{
  "n_experts": 128,
  "experts_per_token": 8,
  "d_shared_expert": 64,
  "shared_expert_gate": true,
  "norm": "rmsnorm",
  "tie_embeddings": false,
  "batch_tokens": [16384, 32768, 49152],
  "seq_len": 512,
  "train_tokens": 288900000
}
Below are experts of layer 6 (counted from 0) of a mixture-of-experts language model. Rows are named router (the router's row for the expert), gate (a neuron's input weights, with its number), up (a neuron's input weights, with its number) and show model dimensions 0-191. Each number is 128 + 32 x the weight over its row's rms, rounded and kept within 0 to 255. Numbers have three digits each.
Before each expert's rows: a language model's description of what the expert responds to. This comes from a sample of Wikipedia text that the model never trained on.

# expert 28
Prepositions after nouns. Prepositions and linking words after a noun or verb, especially "of" after death or killing, and also by, from, against, between.
router:165169173189134137161120117136149129140190101104084154177163144145127154137096095123068138093141117136099192104133143141112120139137152108144166094110150141101074122104107126135141158085131083068167168092097175063163117179088079146155144171168146137089089076138141145160102110189163161168122130149184104132127123092118090084127161140107128137067102144192061152127208141133183139151103155112182066171098120067118128089128115107169087156119129119112123085121177138093144112154204193153134113118081143138155110126107090148118148113146063179115086147185116082128158124176159126144
gate1:137146124148128137157088109116131111169138098135095082158118179144108106198097175092130205125146168114060128149093036178106162081152131127081192114148117075142137186106128106111117082165153129141161142160144137135123134101091141114157094097157104164100134168142157179129069154163000159140142121142048121081141139098102121140120185146149151154103115135122174094087140119138079141155119180129164170153167160167133156125108142124136084079110111180109150171125126128134067123050154120114124162094115105045110123075129094083132123146095130111105136128153136112115133080119107141095
up1:125057115110124160174136134061078119142096094101198192124129163108138197103167130129148071089142105187141120113115172104113137192128135146116099177140092131064194115207163134183122149093142119113113109089137140146113141108154131156072126189126135105132097082123104127109109110137159103110102098157135152149142095124118097117087151109060113120144128048132107079120148136140101128107151136064110132116074083098117102111070094160142145160170097058103087102128081137178140129187115137163123094138115111206110112163153115149126112093174127156198185121089098140118085150134149190132

# expert 40
Infobox field punctuation. Colons, semicolons, pipes and plural (s) inside infobox field lists, such as "Civil parish: Bilton;" and "Venue(s):", plus field labels like Coordinates and Synonyms.
router:075121163185124094114160131162193135112186159077121093128053087093103080111171097205120105113108178154183101132063137128136098121146140076221167077131167203108139118077120127169122156181159166158079115124119160150140116209100095151121155134157140121066167124112130155156138170113146094065123148085152096074084121075108148102131147114166094109126158126164118131152133102130134110169109128163076151151180168164176134109142086126138106166123109105174099123096126165115085125136144129097203182123128114126137117102176112077106148120141113093124088152094146091137150131145123094131
gate1:131177117135102173177068141153132172175118123171142112119152145165143072135115123137116087127157136148119095154122103117147141096179122094094110040145146143131145094156112104137154164116028113144184130081146101132172096153126120125155198095169137105128073125125125119129128131094127111128156129153116083080130106125085148113175099118103122123059129100153083183225122150137115169155164152082141153119143154125160135123117166132046104086112119150146109229092138140114076090132159088122146152099149091151087070148102108148114134070170107136106103116146144107093107162210118218127
up1:165119057073152173100137098092146120102159129112126110124100118072193055157176126083182110105103141134141095030135099054130142137079065137182144131105107155138132136116145158117133087152174127149130092142138152184114161124140174105135171139091104059107141109122160134101121128094125094126207107207077137150123157092133117090139101153140140158162114156104156141104122067131168089086101107115156155102152103132085156134098169095156195081109129116135128136116110137072159114100066131091080115137172098058107172094120172154166114103130199173110119123152090119148126110155130086125

# expert 21
Locative prepositions. Prepositions of place or time, mostly "in", after located, born or station, as in "Power station in Zimbabwe", near, within, at.
router:177136227114161124111139123060124136101135138177082126123128140196103100163146157122109104078163115112151123183184183118148145107127166138143108149118136144160060081130136160160154169128123096091123084141195182156166125151130093157148176153137151152109118089098177141119099167090163128077140167126066148098125162137096142112123206060171145188086101081171129127142060109106116109146102116082069139109087149092115116079162126134183074127154086142117092095114123161106128127055165173149193073171146120152126142139127107143162132180116164146160117108154125136109077123108132127148
gate0:110113151138204114162122190088155135076117151132101150122176217130086130145036140110124123098145165128073153158140154111083111097174122105148104083129159137054115107147127110215114119141109105125095087093073127128138128158044091099141083112113149174120105131124132125118076138141178114143109142110159128072135098142118124142135143127106129125115176073159076187172174096145174154123172174164172089162143135119110097157130153211159130147104094099061101093101142151142135139107115159182148175131141137169119128162141118174130122167214116073152119142142116086083093116119111134166
up0:051102129168152148170137145119138128143115044139155137132169146141116107174102140128099118138109129126116106178126101121105123105165121131088107081082163122065109122141083146139107112123116145116200047145075100147148115080117141103090080079128115228134127146149145146150078122124093066151094150094137096062121120160163103172131166092112127116111134149141107217110166132100112158125212144141213133148179130118117114118086199139045113128154143116065123134099052133129165184116138128124145182130154118142084127127154155127109125169140120091173082103147109184136121166134127160153

# expert 15
List-item hyphens. Hyphen bullets opening list lines in infobox or image-caption lists, e.g. "- Flag Coat of arms"; also heading equals signs, table pipes and some in/a.
router:165142150163102226135098170129112142157103162091145100136139108118133117124119096098128082136162141122093102125087190098092156152209101118079107089147146085142100135129139182128118129104158132112135155135189164085176112117139102074134127120124165163136168118120084179107177167175146088151090147051120149143101179146098184133151129122182084191089159148114119120153170159124142074059129085162158151118166106107094104099127092135108111111118141158125095116020113178139146113126088161135162147196119113085098116053123090165138123160113085108176157153159122185121116102102107108095
gate2:161143125145120094137165127149117096105123069141205109128152153117164125082121133172121064085077125109151094200189132118108145150124134152173144191094122158099091148138094132162067134117124069152124085159148121151102154126139130121132088152081113170148170150113122108111136152162108071084088122095149111128146094140117074134137149126068178110180122136122129103158102135147078090150155145142107163106169109132139159097119140118136108167084132086127168161127089147149143208119113177141107146116103068112128128128089203132152153151060158126162130086006141111168127040087121191173
up2:125134120128125108162210078110135128169136119158108136138076107127075140201125108071119203155181106132178149065088116124141093094139133143119195086161084106133140079116142121132169156131107184131136168062165122113110172154148133114135146067123139087099090125131140097157110123093151142142118173134129163131130138105135116151105140099190125079119127124121142135051159098128205162122143114093182091116081152148074117154103136127160184096132101132127098098137162101148172083146152086107088110114131162143201170135185142136160136057205096165124096147190118109128070184180138121115

# expert 37
Plot connectives and verbs. Prepositions, conjunctions and verbs in plot summaries after he, him, she: into, to, and, with, would, tells, helped.
router:154137103190154143169126103168108125140157140136140126148167175212124137152156120149105144164123101083139178145090184175085142148094156146098115102114115117115082111126087155108193140100109092095145147135125116148150117149129093134162120124169126128069084131083103133105163112135067127140075157180143133167123153139125070250126094061143143132141097165066098102101093111123147053112136069114163118115094154105107199116145087120109068129110140198145176137128064142113117118188108170152124132084081163140154093101097067102106136098157104120145073162132116189147127122139080127145
gate1:145065113109142161163159182170162163179109164118130123099143096148103148147093111130104100094187088114089161117116129134139167152170123086094110151129109090079095126074100152095066139175168127180103149079154194139181152096110163122148100034132131141097212135090156093122141044097102202134107126083107125162132100179150146109151103130097155123159135090114113089078174109093143096117099096205137137102091065152135093117112059087094093153107126130108126137185162130086184150108102103141147165163136100130127137112122134095120115101123176133095146167109162138141123156137130200137
up1:076207129136132072096094080098118122128147177176167117133107124108094150085171135119169133204025142099124124102141110136128064103088160144137111136154091096174155107172130113129207097117113112123111153151143117120096105103096128086093100208110090151151115104158060095158119133147111073102122134144145144144140119080131175150107134126144058113193066178126145138139092101096090113133163124094139122144165166154092150148147145178157133108120177131137096154086113183162140112131148120131051103136142166121114059109131130135091122124211129088163152129145045136126155151094125081162

# expert 1
Infobox field colons. Colons after field names in list-style infoboxes, such as Country:, Score:, Genres:, plus scattered name starts like Best, Ronnie, Los.
router:111108115137125136109124167122139124134147123100096118087103119174085108127154077147078123117150145154155092196134096150092166082150122110173169135134153146178097144085173123109134192052124126138138071131138149072177124184091137137146101138112151146106138095088210168142143168110158120132081184077165130158151137126128141087120102145101091115120181120141162095117101106129150161164093145132104153103173088111186100145133056133170145097168086105137091089108174005087129171089158093083198109155135090093118154080168139158096123129186150107117112165115103066155130082138129109122
gate0:108112121121125105146134139143179126107125140102126089136139106091135083109109141114102126116097111105112128118112098180133162134131104165142123120165111117120124165080168140115108079079145145062138078208139150114149161115092112159118117141104137093080069130168191127142087184109104103162227128173172116098146110158077128160186084089044120150132126098076147221067123171173156164191085119114100161161144125159156141135181135112129142071151116133094149143120110125116135192105164134099115143089089120065213158200147161122108109100124139118103086116106189119127139076176117138114
up0:114139144154163136108098134163133073131113065165133112103090144138183130108158151130117127112095148143150139094131177132118149118165111091186130173116144160136144161129141071158144112146112116143158088133096144154146170171195180173148114099108109111141086063121119122178093124106127074164133170147146165145118078128117054158156142106121167155092116075129104075154107155146173154123058117095181075117123156146136108154115133171083184132096207156088155159167127116029136119136064136151115131106115128128122054112065100141174121076062150187105146079085165075126155138129132099080

# expert 19
Field and count nouns. Nouns naming an attribute or quantity, often before of or a colon in infoboxes and tables: number, age, code, episodes, role.
router:138077104113089092129144075140133125117155183093135157100129103098115150121164154150131094131150117125134108049091114149109120131101081105045126098158121150179172164163115073095141154182139076175190124072121153108088121164178128059090121147173089114092098053090102062139145128181102117090134125121092119114127143092124102075120157170113141125120104153134144106155119154117130181131108037152131185097089104152177158105091090187107156124155176140160097147119157163147146105176137079094155154119161085065086141112089140147122127185131124176145134170109133063153157139138109104082
gate1:138120141075094142125100104123125155133169117141107133075117179133101120111100190137116078116119066214137122102126134110041148113105100088087111111143122100123163148130139126141147158129159107150214107062124168142166133113097086122102150101145145117084127068164104066117126205128149115117174109177081145110147044155038128137153150105113080131160106080096132074163142101130153128127123111128152117133124132178132110164065133140118084098116136111095121186117106157142182142225091097133099174125125136132140099138141105105152129230103143167140186126157104098181105099135107145119
up1:143132102162108132201152127126148089148109095104148093118143133126088129090171065106157139106152166133146117160128090143110171167108095143120159100083131093083171139104120133105161116113139131125076146156137054105121107113175131185119161108185198160134085077108074103150114119137054145157043113088181130109115162103145112080113066170079124142136152110131133159109160080143126161138113106110108126112152076137152149136097125185133104095163115110186169100134154118168089092109130085185156143120149134135110163186112132083107119072241135175166064128111129162080121101197143153123

# expert 6
Biography verbs, possessives. Possessive 's, was, his and career verbs right after a person's name or he/she in biographies, such as wrote, starred, studied.
router:125170147170145174122146122107100127150158138167161071153135127184150139127167160116121138169100108113185166129081176101152132115104126167063105097102120071146114067154131196113095131086078165040174149100119130132119125141077081103116132107162104096075109125112080136156164121167108098119111139163167114189103126172131079220096102057152109117171147154059131104059134124131115110137127110120152116105159149104060131134184097148139119126122131162065113145093103097107161173186115151076100125128086171138100081144137145110120135046176110098162146174128098171150120127154132108140
gate1:121170109159114139127082131170124146127237126117089142149157170164068159116103126171101091139117085169107123114058097092104130112179182127101161132127130106116125185112141145150171117139103124119144172104099156101185096125121123111221179140173142126154114127141156088102116145145091172128118141140058103135125225121074146106102103122131123148173092169128188100120129108106126122143120127095147120139049107125158187170149116118161098114110141158116159090093116142122124056171125138123121158158122092115146174084192053086073150116120093195117110164167174085153143086098123130163
up1:107086102105135122114178142127117109141072108129163074110081090105201106117135094113168167106077191111107117147160104182186161158116096169170116223157154135150104093163112105131090136122178134122107089147178098130084126111161153131029080145074154164167157138138117198138131124116135114151143074150194151112155093133138140174172157151086115093081151119160118166118132149133139143077152144169141140125193111133137066101125130138073178100139091045128108149128129108124127160082118136100097130137143121120117080096095188157170078114132144086128147096078110150084142135118173160085

# expert 34
Line break after headings. Line breaks right after === section headings === and at paragraph ends, plus quantity nouns like some, one, number, son, daughter.
router:175159075177111128142100216115112131066154072164088152175132113045134115125078092117047077150086158154063152101127076158092107127117122106183124124167135127141151150104178099111129119070060156189119117127098168110127140166129159115183097097162122148162080133118106144135115109123171114111144126092154119073085070094101118133081116174145137164145096095114153182126147150110138167164160122106085139180164150118147126129126191144164202128125146154136099131051080139109125160167165112143128191110163112150111130133163126135140131112137154137135126086065163114147142117204115098140
gate0:109175142078127104148119169123167150150140104117168139108098110104132155120136137136116161138094146133126157103160113171106204155130077118133119210126087133075083089131148167139045093113121160062200116139171123162126149120033112107086136141134074102152117117155126098166198105152137113123142197123166080148119128164140145144108203143149111107096108094095126165091199125113125139180152087066201092139169136129105116151139093169131105119155114104105132119111128148129150160156129150136100130134037170155184085169112189149081122133118076127160164134118106105191170110142091113154
up0:120154125134158082128172160090150152095131106097083162154155161128155105107108162134099103146149111122110119137136105131131190110213051077146153141096153096146082101130132115195137166127139101168130200132165139087146113175102144084163082121122097106135113079147152121162151131135155102124146197095134100066111144163161142151135160156136206104112094084137137174166082130091085156108168131166076075142144171105126151082097166146132132122189126168183114101095119194057172148171150149107115183121098102077112121115135183128135103078091088086106137112114152049105119132158104087167

# expert 51
Score and compound hyphens. Hyphens or dashes between match scores (0-1, 0–6) and inside compound words (Runners-up, step-brother, Karol-Ann), plus some commas.
router:082127158157114177100191160103105123132108156171100110111090100198123123106102071139111077157041089126131179093132194069116130131113096166087111113108124103087076067136110155190079134109123098109129149149161146110169137175153113074113110146134118198150122086091109142111101149136129135151076142158166199108104155132063099150135154089194148156132162170076155106175114136141066115096168120132126148110074103088094135123130169118159112143179143155113143120024111130099116146093093100101118108200120121166134115201121105174157128105138145168131103098132088161146121126118115136150
gate0:154152105123082135215185080110123126122092074163073095087117112110156113138116169141096122129136077166123128076128154133089120138093119170117144163125071102166208118115145161136097135161122147079201086132127144113147172179130169121097173082156091096099117101112110122157056063142109164169162120186102156081112132123123108075115088190135136139126146101135170101119169153143144121155128129094144126149096064115138112125083104144202111106151144088105132068102190128138152140149138100170140152124134175130137145198100123130091132139101128181120190096146182104168120173196168101171
up0:164121169150183104114042108074142119101134216061079171093114191126139184118159162071143119138057158112110160137166137159134198149057094109122134124143152119156084141121131071149165152153116103130110118132148170146143114119073117145182142186080155106137097135097168132123118135139128146102146169167111158152173138161141110154168142110172190159134132124121087163118146105113133071149117144166144127098105130129106115098120127144110158107115157130110179115131165164053111156128105163083108051145126212112121089109099133128198101152150148088073077164130074135111141091131134141069

# expert 61
Music and release vocabulary. Nouns and particles about releases, careers and competitions: released, debut, Release, digital, runner-up, stand-up, fight, Battle.
router:110108113139078074163189119160200121074102133105128180106110121087123103160107157060125151092186131149164115135096081150160127145182112166086191144101130113119192117078153094146113088104123158119111138166152111111087146092100152146142126115114163035147188129171173104160071129114068138215102155143130091124137102125181151085075152161178066129125145108149176149132132137129166109133084103116094154088164116125132105130136131107156112161136132121113104126174163078101116149078104077104081145149109093068190156151110067103151131155095150106122126129115147189106136173150118069105
gate0:131082126124082095112181083111112112176158157140112107151091160124167132098120101105100143083165071119172170155081041171179084123126101131105133100059139152149170143116135119084134067097149080132150098179134130154153174140053190126132150149078139076126152135124123116155140085097104125140107136132072123145122091146152156130135173151143119114180114128116185117077108193100118139095115148098104097123126136144099156099132171145127146130089139151100130133172085076156105092147099171109078093124098137124176112016077140107144082122157140127115117092152048201122125148056100109110
up0:102172159131167148159087099168156129139152106134102151146111064168096168197107164111174127139130195160083117132155152065115177128078166108124159141155119105099106152163032067129159137178117127147157143060122097130055059187125115080112140097180139153117123180131194135114127169141156124107086141119127133137142134048166152130121127075075074085076128132140106096139141110104118120095161076127136198158130113107107151113099119132070132111124140091135113110131103217124114159110168097121133171164154104120129126193132082128093129127180093135120122158113196099099148134124151144115